config.toml
num_hidden_layers = 8
init_std_router = 0.0143
head_dim = 128
tie_word_embeddings = false
lr_mult_qkv = 0.4
beta1 = 0.95
lr_head = 0.00791
max_grad_norm = 2.0
warmup_steps = 200
final_lr_fraction = 0.0
dataset = "wikipedia_en"
Below are experts of layer 2 (counted from 0) of a mixture-of-experts language model. Rows are named router (the router's row for the expert), up (a neuron's input weights, with its number), down (a neuron's output weights, with its number) and show model dimensions 0-127. Each number is 500 + 40 x the weight over its row's rms, rounded and kept within 0 to 999. Numbers have three digits each.
After each expert's rows: a language model's description of what the expert responds to; "gets" lists some tokens that make up at least twice as much of what it gets as of all text. This comes from a sample of Wikipedia text that the model never trained on. Tokens count by the router's weight.

# expert 53
router:486496571477481443540476477461424451555561500459561448528445514512494426532496488552483516497572510479509505495470442514497516476479507520474402537469437488504548469542485573561515472581522525520483476444520552555486448523514471437522446489521495485564495529483477431531490512501534464527519547538389570490522511492481514539495470455502579517512500467537493509517532482540534494491426
up2:513576562500452523480553515432520500558390485510533529529514521509500522497526499538434487514467475420434486519523521511526533489497472439496449540518482505470468475454526486570520427429545486484498525521419523522455503499467540475528541575431455511452556465538570426590430453568481531480501484521519529430517527455502485505477526466563437473498484546510500554447555536484530494565541
down2:513541533534577511504568537513448553517527509522461575500546558534498626489543458466491573518565496541434479470486558526428516507487470443495561566498554497486451526452477419450487503523495501537537548512499441433474552565502451570582486484510492535445591549469469510525552509465548428488495500515541558512474505486469521563521503498500539500502544543500457509578487524515501497488481
up3:453514438434457535532496500473474466438494487489539494513547466504505575477464494480594539529473484564527505500506498534496468518566488529505477534544530538452539510503481479501494546541518459529439497476529503556538469452446530551557554490477478584419429488510458511523437500534453514545538474505563514526484604429500503469513536540554479469486452509454506525487431469518547471511571
down3:528588479518474545486578555506504525509540443483376527473512505563497457545475460503454492478520500491562504531500576551500538560534540509517508490524452464577472481497488507515506598516496509512504483575510478504524585484471504545497526433424521537578532507633448477576554472471509487475480511517432525506477484506520449523507496478507448443539521499528493526468494476483517513483447
up4:479510508473528525514524552480548519473513472497465475535493500493452509516499532463520568567517474491491488454459462480501578471534425590569445544507505502499457435448440463465514498520453516477439557529474546488478454506524499424559510468472469530428519471515474514447463408501562486507497511502486499457479538440542477457526474541535448499494468498483481580479516534389532543453543
down4:566461541503455545459514483434485414506483468558544535481467453482466462479496500543489467486468513499484523505580456504491437457475416537449466479541509477439538534481406484543487503522468529454535493425503460477493470521479467452501433535477534550508516525486496430532455490520522577500480500514487581544516431550472481484443479519487529568462544438518514493467468536593403442453539
up5:502502521489505524441567467449524491462478477502511514498590444542523493436553556461507496502475512556432464513486529472555587469535494504485553486573580518416515496491503527472471547527490491529549481534395507482519562458499517524490586523511442536476474508479517489474457491529482504508525485439532458442537543436563473441531517525569462456447525557437509497518509542531554485519582
down5:457482512450476454527489457433513508437452484478499513554568465486522515465505442557473508484474571487475553425482430556536505511469580509517489597505468471520481486457450523543380505497475471516472596506527498518473494480430450511545583518437555549564529554510514534570536449499447480475493494559518537537549516497505420411505424533496489427439572442590465581515533486517515528458545
up6:479526404426586419448536515496499427442495497490535522540537486502501512437504513459513474438457551535433513531434474480515516567476442460512547513530522497467485476466507465484503580440477465534493563577433463484564516444477472505425507413496478571455417438477462488490466520541474506512523495469542497538516554502498492469505553490492531504498523558418540533527501522552499499483459
down6:456518452490489520507471459468470593467503476505515470435439446534499512490458470547547465573453447477458526473470530513484518488521519435504443467446499490472574522479506442519451538494480485543516508460543508511445523530521476545460492547540495439515504417481537474555484442544482438493484451548464519471493522501509472468577494562508454462466540519489577576459499524515525435548437
up7:570563498459548474522508447461518462478472473539495467555560467489542503478485521450568483467516511527465598468513512475475554439496533542512525500499549513433534446514502514499465536475473470486480454542538536519511550483430535498545549435500469524504544547501511496513450503486512577472563498503516402562454526516517447549475500442413573507492509511506551594449531557534563433459459
down7:469475455574546591482481531487459548450527501486566502522460468510477535519543443485532476504511477524464444586500462551433494459521476580506562479472495470492557559484476505575521555491490451530501470484462484473550539442489435471542561493539504428544565491557556477468567541580541513529498535492526530471513511466574469525456408582488464475489488495502544551515547525585494449568495
up8:437540507487564555517489564450537459420482469585507603481559511530539507473499473486486527579450559481458529449554504543486477441504481503465487503527427479456505467525495556507495588441476447488519532500491488559508509450474578490519527454483409514462512482508505478500457493513537479521500525459462458521450506468512509475509503503546492490451584482509532572504524545475596504525534
down8:614506548472492534513571484527468510454501532516528516480433547557509528516531497490510503557491533425539579456514453443513492465500511448491450552467514467524484455544446482496526551517450426531496472450540458530516535535529498489469478552529520499492617413534458468474479559512522510505460581506459501528430447493453573498578394512533485493558519506555451538487545468402491491517531
up9:518523506538472499420551466513524416446456509586501499563562466486531533455518453466483467541435481538490435462512568538432525485520448504473525502555554512449501460449521518477527491508507489516499536535442534506599475484450542500506538506489507563510474520532481524461465558559502516515546474454471430469512588477556452408530456561493514481486532500459517552534553556488561442539606
down9:500515500526584477535483571488528558495542553465532550461407509568529559471467485529551555538541519543530539545546534533467582519533543590523491523454491576517493521472436505518389538505545450535488569516470493480514517482517513430528485505540487469463460505511560523505483456558479597495457544504546495473476519511498520458468417522490474439452480577553506443475512603515508473520469
Description: Bare spaces, commas and parentheses right before numbers or years, as in Formula 2, Windows 11, and table cells.
gets: " ", ",", ")", " The", " ."

# expert 63
router:500518544476504536523461457546454540502527527455521464442470483496494524562474501473420525429502507509475495504548469470471466452428520538563481527453498445551524543464501479458480434624568487580447513491514514468500500455461500488489527449494471514565457519475524432507560431502537482496487491447442509538540494552480552512507433403543563485562482466505427546503491481503496506504512
up0:472518467517550489471522531472490430473441455451496545496565440546509474486472465458541509516470560473456460548568470553461446517533523528490502536488497540465464509449450536579531521481529512459501575496471499579528465474425580519540514522533439542442465489476441487479466511507517519551515455454501462510537573452521512497552532550496472458498528526478562479475503594488508463539476
down0:508503503502474513449496434481523589509517526501467521516515463466530420551431527515430519478429480476555551527469543545441576441513473517549529484444413447480527535520544497507527513482537472502539459489471436474474603484528444505459514519506470485513517527442482469524532575509519457523532521498523463477496521486548418547485534480478497442581448448495508401480549526518474459545560
up1:540457525532495565534494500524466497439462473462493589451566486525540533575469529470467472418466510538473442504501630418474544566542496468493521453571507524504491474500532530423559522545449469490557521507468589510507535585541565470477514450485481533499507422532489517480509560501518432523522448472510510484571523450506534500507517460515537440492475481491469556536488504524587435607504
down1:499476524480493443494542461466472484481511504465466574546533512559476557507563481529468523520519492455481481527525496493476547519466518471456488609531531501518531512497602432479501456507517447530507537377551472499498551541467517449543535514501471547559484568499369483503464563437480393399553529409569496494395487490544484458480535531492504555525519522495434463455509500506507527507533
up2:550501517493518490418506549483525470496477505545519509537478460459519458534516541473506460561488475573475509467513545525563598581605420465482581535489491536428491504436492522506446475515427487501493501548487425489532506513438477531486573465466428535478484536459481479447425563520507513520560477445565497558520518512568459537476524431588483503560547539436526541477523549537536457489471
down2:480442487544563545448536491501503512493492475481501559541460510481486499464530491486463538509462504511466409582502483507513507528434464459493507469476499469515509549494472475577495478502532487536612501584437532529487483493529530505509583533529472501520501434515475513479481462556534498485509499544472461523493453540517534548530490449558523507457453505519548443513542569471535512524457
up3:465463456555506470555563519453533433487485406481567520513570458515556496479561481477531473515499539518495463524559548558515552551514475483486564515607503545446517478462464456520422453511484494549439531470470514539488498436538509454485536474483417530470425443469449561500461547480482488501508486457541500519529528446583496466510559526458511523516467470467502567510477494523513448588508
down3:531494475449484502490476518553519534516516513562537539487500452494512540498444445446455416375563480516515541473528490494480520506547542555464464472570522611579519506520540557556489515461550481485494560446479447500476527590486532497462470503494470490495549530484500477540411525391531477517557540528512534565462533485543502555524452476574535511401549540459484546507546421538551561527500
up4:429426478475544421494542482479566523515474408548512461534475513517506568466481462477522515465425454476460529468482527579520506522518468518534494512559485499439514508518485437475479442466546441528550467479519578477493466430492543461395471435514480507434393545441524444437465511476504525511512524474505429487445491480522503532485519479477465510527544519459465456452491437538463475469505
down4:434456491497517517541566476545514477581525527532510485487491473471510478501482565477501503497503494438532560463489471490481496546600471526452420493479479502392440500516456475436527602507491439508482514537415499464484495548416504455488564499466494485502530547511523560433463467525442489454483485509412444557513534474527485496480463455541498492451517433487475453503484466471445440447544
up5:525478559417522478510509481484503468498492502550419519512482443486514427460503517548549488560457509480561540518565483445534529411540476532484431469422507473501488509421499560500434496489520456428449487666467536517470495512483511516410563569505450480488441469453465485506476446475495460507529529486528484468494506479572496575479510529502515486479519522447479525494440510556537554551477
down5:487464444467531511504484537470507491574547530517508536448445459509439487499498487518453474510518530470432539570590524515428461497527446472461484490468494426511540525448525504423482553423478503485537525480520495491568507536474503560604431564437510501512566554548472474491560484493498475601540490529526540461502552479507479521485553548552497539485530520491505482517495495466476487484537
up6:445462484464489477543497545463494499486459495486507562544531433444477536545510523411521503550477517517456506498505570593511512539514476558478456470628526476498540476517532478518426463485510573490483450519474514531496527485495529428434504541518510560483500488486525500492455544555547507518487447480507516514475538506565575498538483511545484478543516526509454429510466555524536460544486
down6:550501537469466501528461491506467439448466472473500465457558520444471514494500485535482499511497494468516435485506513526529497495565468491425457429462520481522481505495499563514529501505475461514548520443513500474626467550502489450493562538450460471458462503513489494446456422477491458510456418540501424576503583472484456521497540452524422544430554521444521492458503477484512495498516
up7:479523525474516444420500549497493464382451380558531524506509489513503558534500540476452540496383508482437488475468533458509505419531398481438540469491451473465487426495517420486551500401575583427496476509532484500422555408449473451467527526479477498482479483455541495444447512492454551476500483503432461454431515488528463468466496439440511497498452515492457521520548533500503480489517
down7:478618522511552545514533466465515550457476543560520510504554505486502496477530533509554488554488503530487487478479498551549524533565475464521524488543430477531555452449506506477482533515502505513518541490496509552533511519547552505491476520526559507444430515476562472439458559545494533492510562566484515468465487480496443437503548507497553502521531501547473417457442559431507531537520
Description: Degree words like least, most, likely, probably, extremely; also spaces and of before years, as in about 71.5, of 2002.
gets: " ", " of", " and", "th", " most", "-"

# expert 16
router:510499515463575540545469577492478454489500439492489557501463472532434572534512592533539509405502496521494487473494555469559458500422538500518478458550464456480509518469464492542443459427428501461518498527539512475443457631548476519458410442469499449510543541480503499542564518532460454562482480562482529509575502534530523508465523488443550487587478508587539460499479443520525503480463
up0:466533402496442516459507500477442468457540457479480546581503460522497561505450502394548554450565492456492466492445496501498489489493483466513516567439468520478563484545459454504449522429501457515506449388502468493518548537521574483545525456487469511477482449521540461470480540437488465536502466468479437496530535560476501474481557536495534494516498476551541514443582461536546511417501
down0:456545563497519515430506417510501435577516568500542492461545514479472470465520524463409480468539477516521482524521477449465378502497533494535475508478521451475461553467513528498487527478476523524444488497442550413403498428466515495531558520543552532530480454459493551498456452433505545543466466463466543545420497513511555507518467504551482527525500538539452447495560538498494483489559
up1:537573513442541468499521515432553583526470507394481413493455435525527413501547478552559489577463437487516428527581517472535508444532500499530581505504538519492490478456530487527507515400498460429506537597543469563537482482441535577563513419525443528528509502450483494528477473471493563505478443490452479550515554461572472521541540534538486503527468473479489497467466505552491555544398
down1:500496537497471476594481467390505474548425481544487466485500545515448469445518514543535499462468526434369573467579516532489497452437510493465467512580484557481568489496516517509487433440491457503571508530515471510541570537522503465477546500409473494479484525546470500598442486514403459400516545560523544507493483533512526503460493479536522482511489559445486451448485510465485557486562
up2:485511535473525455527486434572491495502485494475507511487547436514508449448491407515485536538467585518501498454494551441512518568445489470485512482543506490448550485493467452417410481535529531501459467489469485554560572483527501490510472453465523521555486517459472512426483459544551505525513538479502460465556499481463489431582445496473512422570516552501513471489537455495572536487549
down2:435505441479548532484480534507455505495513494534453475486439491457481565475482484501477485544489475500561545510507537487510484557541560513489505465417446499482395415534508472517470596502387447507512487528554497496559536533472563532416440578482573487461480515488450483467541480518535442503503502519499469536543472524479526530454566485503434488509462433477501433544558492525509564558496
up3:452509470479503520525565527462482527504501426546519527532497468465521491468496509496494512461482524524419510483484551482478408479502451457544521511623479456448505521576514497496524516515508460457476474571478470495520427481415453536481528459490424501459528523529483522499495515511440422463499498488524467446510485506436462536483581520511517574456477462474501517500506512481464571637452
down3:436506508458508467493476541466503471440437448515486524424528505494557534520503464473442503466492528507478458504482526469514477545556529477457534475488509490490590514531556560464496474485477508403489466502539441436521476538480559490465472485459464471504461518432578505493496495493483509535539494468487517483513506564537568506581478483413492553556435527537484538537386390547471525539532
up4:560523545512506465451502543485542507545470493457510514554505542543503480461515525467451520500470476462426546557567455475505528443567487438436496444433553528507556512429523541512536461557542445428514604527455520516479535476461499576476531491538459502497520470435436471542512524520481458478549497499511508459549545484596491445508472547517489556489490522494529531411543554542479509496466
down4:540449515449522467451447394543517561483575555492528460517448479476501443450510496486493483527500556509564457545534520522485416500450548490568543562547434462542519527482495501489559492434416529507553531525487515539499499507510543460519454536490532535548463499506505492524441437507455494473543519532486529492509520488521486489542494489467508397530509447429542523477465513517539519514491
up5:517557481430539549471590487479553494537408582448488491549484469494542538495566495481532452540519504520447479472491513592540488535526449612541567426570528490513518497381541480497481525496401384537440490466478477519533410493484515536485431521479470536539471499520467520506489422554514544581520483520483532492468526483548488488507458534521490445492472496531545503581472484473562557510473
down5:492553491461533425423511513522502480474510553511493446434489497504518510480505499485536459486485523536505451546478493479558525468473511486476488532517516484541471436527483548543458411465504537478466507462472504554509494502498468572532571460540547471542492520569472499463416437476462468483522553632551572495515435469465535517579507494506508509567501532477500496469505520452544531473507
up6:472487503501506508471493507500567474500601493488484504504520499480485423499473512504540494482505464518436528572450522466567461498467451506449514464474552518507435452468536514521511482500447531561422547474419440472475527503517517541418503483472475541464511451562478494440438553441519571571448569499537494525467567480513401445517508536471523520426515525450386541481540454453539518495556
down6:484534500511522505481399496533449394507541500476483515536487544561452514540492524484505519514501528547547495538489538509509571494515475526511441489499494487536529464516523419458481541496551487427476554564414471457495411478436546533514453450521485470463522504403486547467413520468579498519470477467482522463516562458467455454466427432503493501518436502456463468491554511502504510460528
up7:487471528434444459507553499467510449501477541525429491541519427571447556476457498490521521522495508513503526485497491570473432490492485518515497524531557482485597467496471507544490469495473433420513512514523525467470515475506459551514554451535532475437453469454491508494473520465535497511525466501508457562447561445450457414538488496562535512529517607500507587540525519602582433499522
down7:474471442525506499457468511494516521467471525527482497505449452495396465512519425526474501454501482500481477487528580500567454493485472505531471510495517489517449447595452532480465459488454473525471517499448475515521441523506502508450528538583523543506517502470536508463492448462567493497537439575459514446497540468554403442513498503556532474485471545468519521550486509529543500453458
Description: Tokens in place and geography descriptions, such as the 2 in km², the + in UTC+4, and year pieces like 200, plus settlement words like alongside, mining.
gets: "ing", "2", "200", "}", " which", "en"

# expert 8
router:427480487592505476532455588537466517550417432477544521517503515546564502515448561490597581453489475520547526491529522547493479524490550511529509450524520545558462523549475438515491484468505441477516552427536496426504424576544504535514549485491474477512486498504509471480550551435474444510534525524447470524461460507518552472388560510513502538476521509562545443584552506498552548465477
up0:491495564483548510531486487541474414556580467483529613501485495513444467528506451529492475511505506572459553516448541448525581498525485538490496506515524511490520478503470570539498466494444520517505432526480560535549491498504462532401485445518527504585585503526506516499476463513463428537473488487523522489577504516477464495613461491475556508481485560466456483532513504510531480505497
down0:424539492447546509464489461424493481503441510466575508532459514445506457505520557545485556597498507581488556587520519514513478504483514477525492416463485482469465431540594547482522512477516547527499487558584512499576549460505551579518559499479447514514513435561464511507477465507587451516500563542554500501471513492564504480491530507502514461495517469519444486531524428485504579484513
up1:430524471449420527515515491437529537505546493545475573495517454475553508463546421574503467489532485511461506390521442492476510482580516491504456531472503523491548491530588505431456509489522511461549461460492414513542442479504522571513507434552528559499480547489515514597535527477450498548469502455576512449485542501548508495521507500536477520560485474495489472498474511462530460459515
down1:529520472552451502542445489567510440521542469544487532470526513504495511551528524491511518475506500506575446489512511454531541501544500512469448477472500548466529477516572536521501540512540492497484480523497515480536431434522493529490475491539497549486436581423510499541539448472478538376529469512449494557494476483467471485551487489486448461500478507407501580572514432501525453485561
up2:503517532468551526452528517521541541495484492536516471454497495512549484533513458504573538482570468486510539506541493520444517514579511548437494510447524527506476479464557475483528495510489480528526479494502536486558457452431503477519571487563483574449547483488458498471468472501415515513513479473467507445563533497560513437502447567449547536435520460533584520518440513506499477545526
down2:566501488503520589455454477468528462438507512468498528490481515486401512480462456481519544421480465526476459479454509519544442460490512487526437474483506492522439475509442495485581409483496443487454542520579543537511487395505524505469559507435443449480502483503508449544499454455518489465542519459527424507466525506592455451486434482476565405553447557524519584479434488463505426540461
up3:552488446543460502511524476470514466459470431517475555515423487535538533427489472595507532520511511501451524529529469474444439472579484529536488510483378516513452463518492527558518439495492525519449506465477545551555502498508455509551565478477489520496472453446377552472447491505428465499563478464566481482471552519499520596455504540516416489448526528483494543549606483507453414484482
down3:504512545480532486551472502448462503430485535468513577507556470450502559514538466513570450538458510515472502498453466508487520466549514444536502502550500496458483490529478512481503529539599536517547569437541524489490523504530561477477573512562586488481503429518590528491555501484467487444495450452550509470505510560550527528476459439504535450536484498500408558471437505496420451462517
up4:522485505467488457547501546476514509381413539457526520527486564464526468483491554492472388531505501475514482477468561561514421499533473445500540553536492507483458519531440498541475481497498514531454488590513618465522457461492544544411489510491488464435496530542445485475522499488525451491541465492485441524520483444518506494460511504512524465518482465505532550481529532483454511528503
down4:496516479441485533439504457450521566550455504488515495473520554458485489460508511483478463460419477466449449508492499486573488517519442587508466507474485475476485597559540479537540528479519517537454524496498541463489530502499504526450525466554533498558481513593456524504495537473510482490483561499532541497489479440496441465498478462517510531500468516460543426531503487403574567480458
up5:524442510539484559520433452507456458470436525465490459453490430496570484564484490506527456463527501488451564507499539495545513467475487489510449534452554373521544453456558539497431447481441531507420591535515521516505516503491520472587494474496490581468464461487508526458495485551468531449501595447510508505480516461517514507527443484531464543476489462517431554524458473535530521472546
down5:462491500453551525549480478507433443471552524514533536480498571495490440529514554473547507511519395609502533457455543524616576518463506493569441526474489537514510516530483473463488471474574502563457498493532452445530483486483534494494443511478525591507474418484513495509460500493500466502492486465509446509487482508525504523529496444465490449525499485483471508417515511463555394501454
up6:472477467439517513504586434482543466518455458503558477598532482502520478516516532489558476447439541412470484443494530402392461535563505425428524561461581476522547454475509489576486511520532514504513530555500440469513486540443415473517520497492470462460445556400485509502494441548516464500535428537516576506607498490510546523530467567389498461527438428503477559484529497515444524492531
down6:486409515414473610438532500453498459505528475487472527461514520500546497493488529470522471448522503419418544478577502467485443537467466497562548514568518524509470535491501475586542483475519540505488477458463420497569487472454420459484497423522543466488508495496509546544413476537433496514518462457498561506510484525452536498505526568475498433494603534523460467550511427552501540445482
up7:504542494558442547415479530504478493472577447576567530492595439500519597502472478440426463537466496474485525482503486535501557505436548452482537430497509492520515513514471514537517492545494567521533500456478434528527551467503562533483585510488505511562547466524430509456483523458501559486524514529491448503483503479500468442537461542491429526476573495526474408527455463521527467467540
down7:547453421520479469508543489492480433476521457491540532507537488498545545546487504523459466455471530478508447491512456489473512544434521509502452499532499471495519477541494531609499509588446555402531535405458478583512513512499482502494481578549541475451476506527511465526488526537482457499499471491458498474408522514550560484492543510498541575513487491546493474517569438491497542472539
Description: Bullet dashes, line breaks and first words of list or caption lines, plus coordinate degree marks: "- Flag of", "List of", °N.
gets: "-", "\n", "°N", "°", " List", " or"

# expert 55
router:550492562502518578483441495515498509531571599510531445508417509480546500557495463510454445440487509468485581577476463522444520490464539540523478519524506499514476500501522575502518473564480523505509536457554491465480420466531520465447453531489502466505505470483452486545496542469465513526470577486492543535488502558521560511544499442462576487455452500559490445508428484528543465533524
up0:465440548492457467485500498383509513543519466538552516522547452508501527506589493500524491543484538529443473473537510531537512513499503543541520469611429480409496471531522508455481516400479497478501502526434493562463484433459528497530548504489429575439430435436544536488497514548554538491540469473547466488485556469504475535490534521563484430544581483440482508456523482488531470518450
down0:542447477549479492473450515520379533504478515463533525550537517548548555614563551528578515626535397542476524563529465537488542500460527471471548505538500464555513546520505533515524574515522569535533485580453495475518536508484552496473468522535507514455516488451456439508438486472482542505487470425538467492568484469557514436573506546471412533492522476514517569520520503501464533486505
up1:511427542473483438501479490523500509443531489483500533554469517503554480457510568536560523579498531549534507482503615523462545550501458389468517539465488550478517513502421433467511472388484523447464540481537568474510499512439510491533491476496424519503457495508522509509429524509450528522487483477545464509451567511514498514493550561509491433490463489541488554480410511544559467531450
down1:406504482502480520529571520517499526479485478499515499476506520511490515475604464497488464496511515518401559506481523478510515515519438547469442526411477496441516535456522491478545534467507535507552554518519458493524478440527455399490528524490510532476529492511598529562501486440517500565491472480453482458528447563544455562573430499474444448438473538504422523534547486417448480554499
up2:472444534441498517535507468418512496488508498498517507496539503451560543470534510458512536512464558474486513506455499491508461509528455560489455499526524482462566481496519495450496544547483488514536424465446497529552460460458509555493503504560472519484422489407493450443490561515513513521522455476523499527538532404511511442546506467536494434517508544495512459528469563477550509498484
down2:530521504481452453465524530467432479537478513541463524512515506575516539554510426482501516397532539568495518512528423563494508511536529573512507546497412551572493523503455491480508521518469514573497514470462517424475463568482494499475527466512522498511535434546573492429486493441490406523473447544538471558529552475439490482487488469465534462536535524492487457526502497494486551540435
up3:529497455437506580468448466511498471488525542491518535530528485477458434551549576418442448553543466538541499526544443519503458506543525498484527509493557450499434489531521405566493493537548524528511564516500487532504544444495507524473513510604526522466544511466369498555525474549450606503559468537511502536593514490557442469475538507499529507509458510473493441453496590508494536473537
down3:456491487413515445452491522512513542559466509539444483497481554469567509487516535474523522501456521500490489555525473486493525500474519475507516478520500486512514532490499526535486527506526472532522458442488452483505501522620527556528431435528463514508418474418462539582567510530512499571528544557547487504456536502566514525510500475494533509506540548540513460551493547498447555510519
up4:481470491539510503533541466435560558518521460483512574430507527548464447487554534548445562541468398499458471534480540506522491530603451618521551525510536503486438456390498482452547490539497397526490543445450526494450399455452475500521556558484445463539524447542521511526498528561478498428557500440579523497477512511508512476467487507499538589453426486480495510501471527473482546500469
down4:510488598517591549584446470524543515466429492427496448503522512477509488497536527498528477561470491493485503539477456532446483502479457561515524553470527497493540540482522515487498485522455503524561473597521513494528396477529538470533594572515469476449491544540456437573445525508468519552437547490548468476510430506466505540498471447479498455458539513508505460457499538459458516524528
up5:475474462506527490479472436458520479406546469525482540509518399480420504523457560471516548481525500485480480557478517525451522582476452585562539557518543534503478519480506446481461508579457570477510485599488597547496529512492486465453522535478531524466462506545452525483502468542527444490518478483466524496561540464517473537452543478490505481521508502459521530543468527559512436529523
down5:437492487544537427602508477474507542531551527502549479470489471452467488456508522485528537481532499543553550564505507536486480547491588467548455520544467541521500549563517495491524488525514499496485531466478484424464479456414464431495472559528536430524493457495515571511451527392469497417507496491513541511488501516510548505452416433499497544521555444524527490504462503516507482522386
up6:528472511517582487433537510392521470452462495490531482573504481438498499452519554465495415475530466540503480455548496487513504533525448487442429492551548508397497478468491474462517443477425496482445557489448447436526521517466525502514529504478464566438507536487502527485466480544513504488549537447452531506496527426514569473571557496435423467496522530389491519549542542535524527523542
down6:493459478495563524488480514526474434397497471474553485478490530519487514471493472506481429483513505434498515462535534499488494489481485479512484532461523544537469462510524462545476460437557596530475533440502471482486533545540489502488579502508590496498423492546508466534512577426451489387503544481487522492543492503504548471617458441477454516555560450514508451481459534536515499459551
up7:530475514496573541494514462458506399525520443513498454543602464464518484490608523474520507459532549530488513590480509496515506540520478461504492497482489464453485473483509473487493441477466430499463527528479495508520446530423479537516513534458518506472492433446521513429469549549483474495483469455557499497512582435569491550428534516512470513528465501450528514540479512603554491556567
down7:538439395461468514428492462461498515471518487486428564580578446521521442584534546473553427556559520479522444584477482500508446538498504436514489494482502496506484451509440435533485428491524501448600510500541529488561498464509496565453461442536477491517532498438528543518564424475485524536454517498535518465486487465541459507513521462457496519529486500510411506459518532435567497513472
Description: Mostly commas and periods, including thousands commas after digits, plus quantity words like majority, considerable, many, largely.
gets: ",", ".", " majority", " were", " generation", "very"

# expert 43
router:503504517465507491513430532513426597497532505493578525533515502482507578557495527531482522447565492514535476475466534527535529475471519555480482452502519402560466575457473472495557543520530491539565522477565480525463450517485474489522471601504478510519481441552570466555508499479505558506542524546471539447484489491480571546444543528500523526550455462508517433501515509517501478507472
up0:489491491530490470569571454572539496515529480545468529445506568488617438404517546505484417517520496450468457500550476535531553422535453433515454509495495573504509534489510499464521573466479490469439461504440501492527498509539524448549503483512474543485451544489450556508406464527446519503469458412463528458550526467569505476544458537521463455494526488444522538560531490561476502577513
down0:529500396522524536519424539505469482531523504480492566502525442501439485500457531510492514392533530477505507392453458476536460482558461474427533457534484444527530522468474471499484490539482431424566431523573407457467488477496496479507509531513522530513455478476582489481501466535475497495463554503536470580493470419474539486499467451491488445519498430501450499508562479476477472487491
up1:485538496546522507488502511407489483514541483515440540582556598552608528482571485560514511531436486518470461541523504461510470459462544476380576583475519492459528518544482482516505534532534528515492467534462431470571507531490498509524526475480468505558533386454530553496475505577498470471523475473518412442476520509483537481523586514521494567497557432471480516510504540465459416520554
down1:451564511469490469515502438532544461516460500578427500443497472502474526521439502564510486494534465520408549489488493503532480448508440460534465482450531508477407407531485494585526520517429489501538530482514450452508460578471535451428525483455559542559523524555472548507463469425520530489434529481486527528463561471509468525464532522501534514445480542481532524528481493421508538552497
up2:552518509485473532501523513452494487498508451552478513543522554505487497489557539486498478448488465557496494564548472490480470517524567464477544525471480495467458484508426502538476475499443498524490487492420478471495561455376440542502500460424559529542501503445541521475490498473500545520486526488555457453446464538526419538485512478471469431527535528430512608452530475485493512572493
down2:503476423476503392489448525545439551492527503501482484518494431537531503505469549407528584525539497453521491456588487488430499477542440446569531570459459487530525517477528470522454545526449512499551497499509457435483534460527513554492507474505469497521572498492531462457479515498418498476477494535468474589420544532537470518477486508534506534549466581532504491465501533506409544476512
up3:512566543452461507463552563444416532490536419485516447515562504501590564435456549491483523488482499435493554406448524451481485462531541455490581490460538448472514425485494480520548570519544439522482443475429487531458501459469517431559574578482527512448532524490443515458464520500440463513551471537540419471558503465512534372558483496578492444427535493484528430505467491484498492526468
down3:512493530544534505448479529429500466559476511464461552553537549474509481506501515511431491516435454488487574541620430474510521474527468571507455449454531479610491454543544475472496471490486454415505455512457473541469494509579540494485499452492500487560532508445584518451445486461500466447503513480472485571491504479508567509525554539601539461460465492456449486488451445552445461471501
up4:415419437492563559562535509507555453480399425473497491473519547492561514498549490514535461518582498399471495597520441441482498491528462483478546496579457475494520516516489517554489509515520480496466549546439475555449492508533440495500526449484470496497469445460478502466490466494502476478494516447440489537555523556514492459526507539383524462575482472514456460538536539548509484589527
down4:551584503407538481517561471464532573506446524507474454598534425490451521490455485506470489411441499511454475485549519525495443503453558470526462464514568494454493449564483440573511497527462560589476543553507503584544544523391558487530481463507483473477429531467425510542481480530536478508547493555518458453507513459439469565491495574502521500545482532516576499502507469494545530482520
up5:573481494465530452438531486489548495488494405519556506515501509478518438496515447443518475442500516457465484492517477561476544460477422517484405504556445544487501493493431510520502496471475494519510444482467527520546496518485587511514525463530511478462520471491486475493523559479438519548535449482544497448491498495588418530561514555538481538504549564450543503516482550519506554514497
down5:532486523512517488510559440492546505566453508462477461583490452578506515490457543506428498464465491519436476450517493467475468435388397509487472515514525531555478477489546494481558468484545477457450435506594475538434519471496432447488428536524501483516507493466515542579497441487474461499465493520520506488467410548457612592522483483465575507456465454530546492527529506560488500422430
up6:507491506548469420541501597515536504482500511542463446492500473462551453555479382475472402507481487503474488513517463494596502561416453519520521439459459532475543498499554441491454508466499519496509579430533499486455402529476516504487452539511471489496472522491524566514515436484464574486460511542460464486473494493514566536535478593434481449501516489434470548496459533461481512611480
down6:541554577509451556482521477443519476534472485532490450531470553438449478512535544487557568513460527479516520455520496497559586444534592473523473516538423483475533460544467525480537554453473466457520545528574480448430549500520439535541494483520527540495542400503539538504455593518500490505549506435493485519443539513512489513468438500507490599457483466476497483485512484425490455509498
up7:483442454475440421472529444508559470516445530465495365585499417447450475474498511483486545488518522485510569483455478475517546506422487498537508467528507476478493457449514496502515512502518499486526410523533492493537502482448559501520531468453456502460420543471523515396478522473499523504564518501464470540440488489550489519553502502498515468523479499462577499467499493549547514355466
down7:541629557487547437479468495438496553543479490506548541500467474496512553512512525528504504493487452534533482538579474522488458504508456511440584420450501481628525488544508547493481512505505571456463469434524474444465433541502474508513551559448448521509502538513528460499489422558461465593454490488505497519454497446531560510527487533481531543474480470483470479491438480481528589546490
Description: The word out, as in outbuilding, outfit, out of, plus sentence-final periods and word ends in building and architecture descriptions.
gets: " out", " ", ",", " part", "ation", " Number"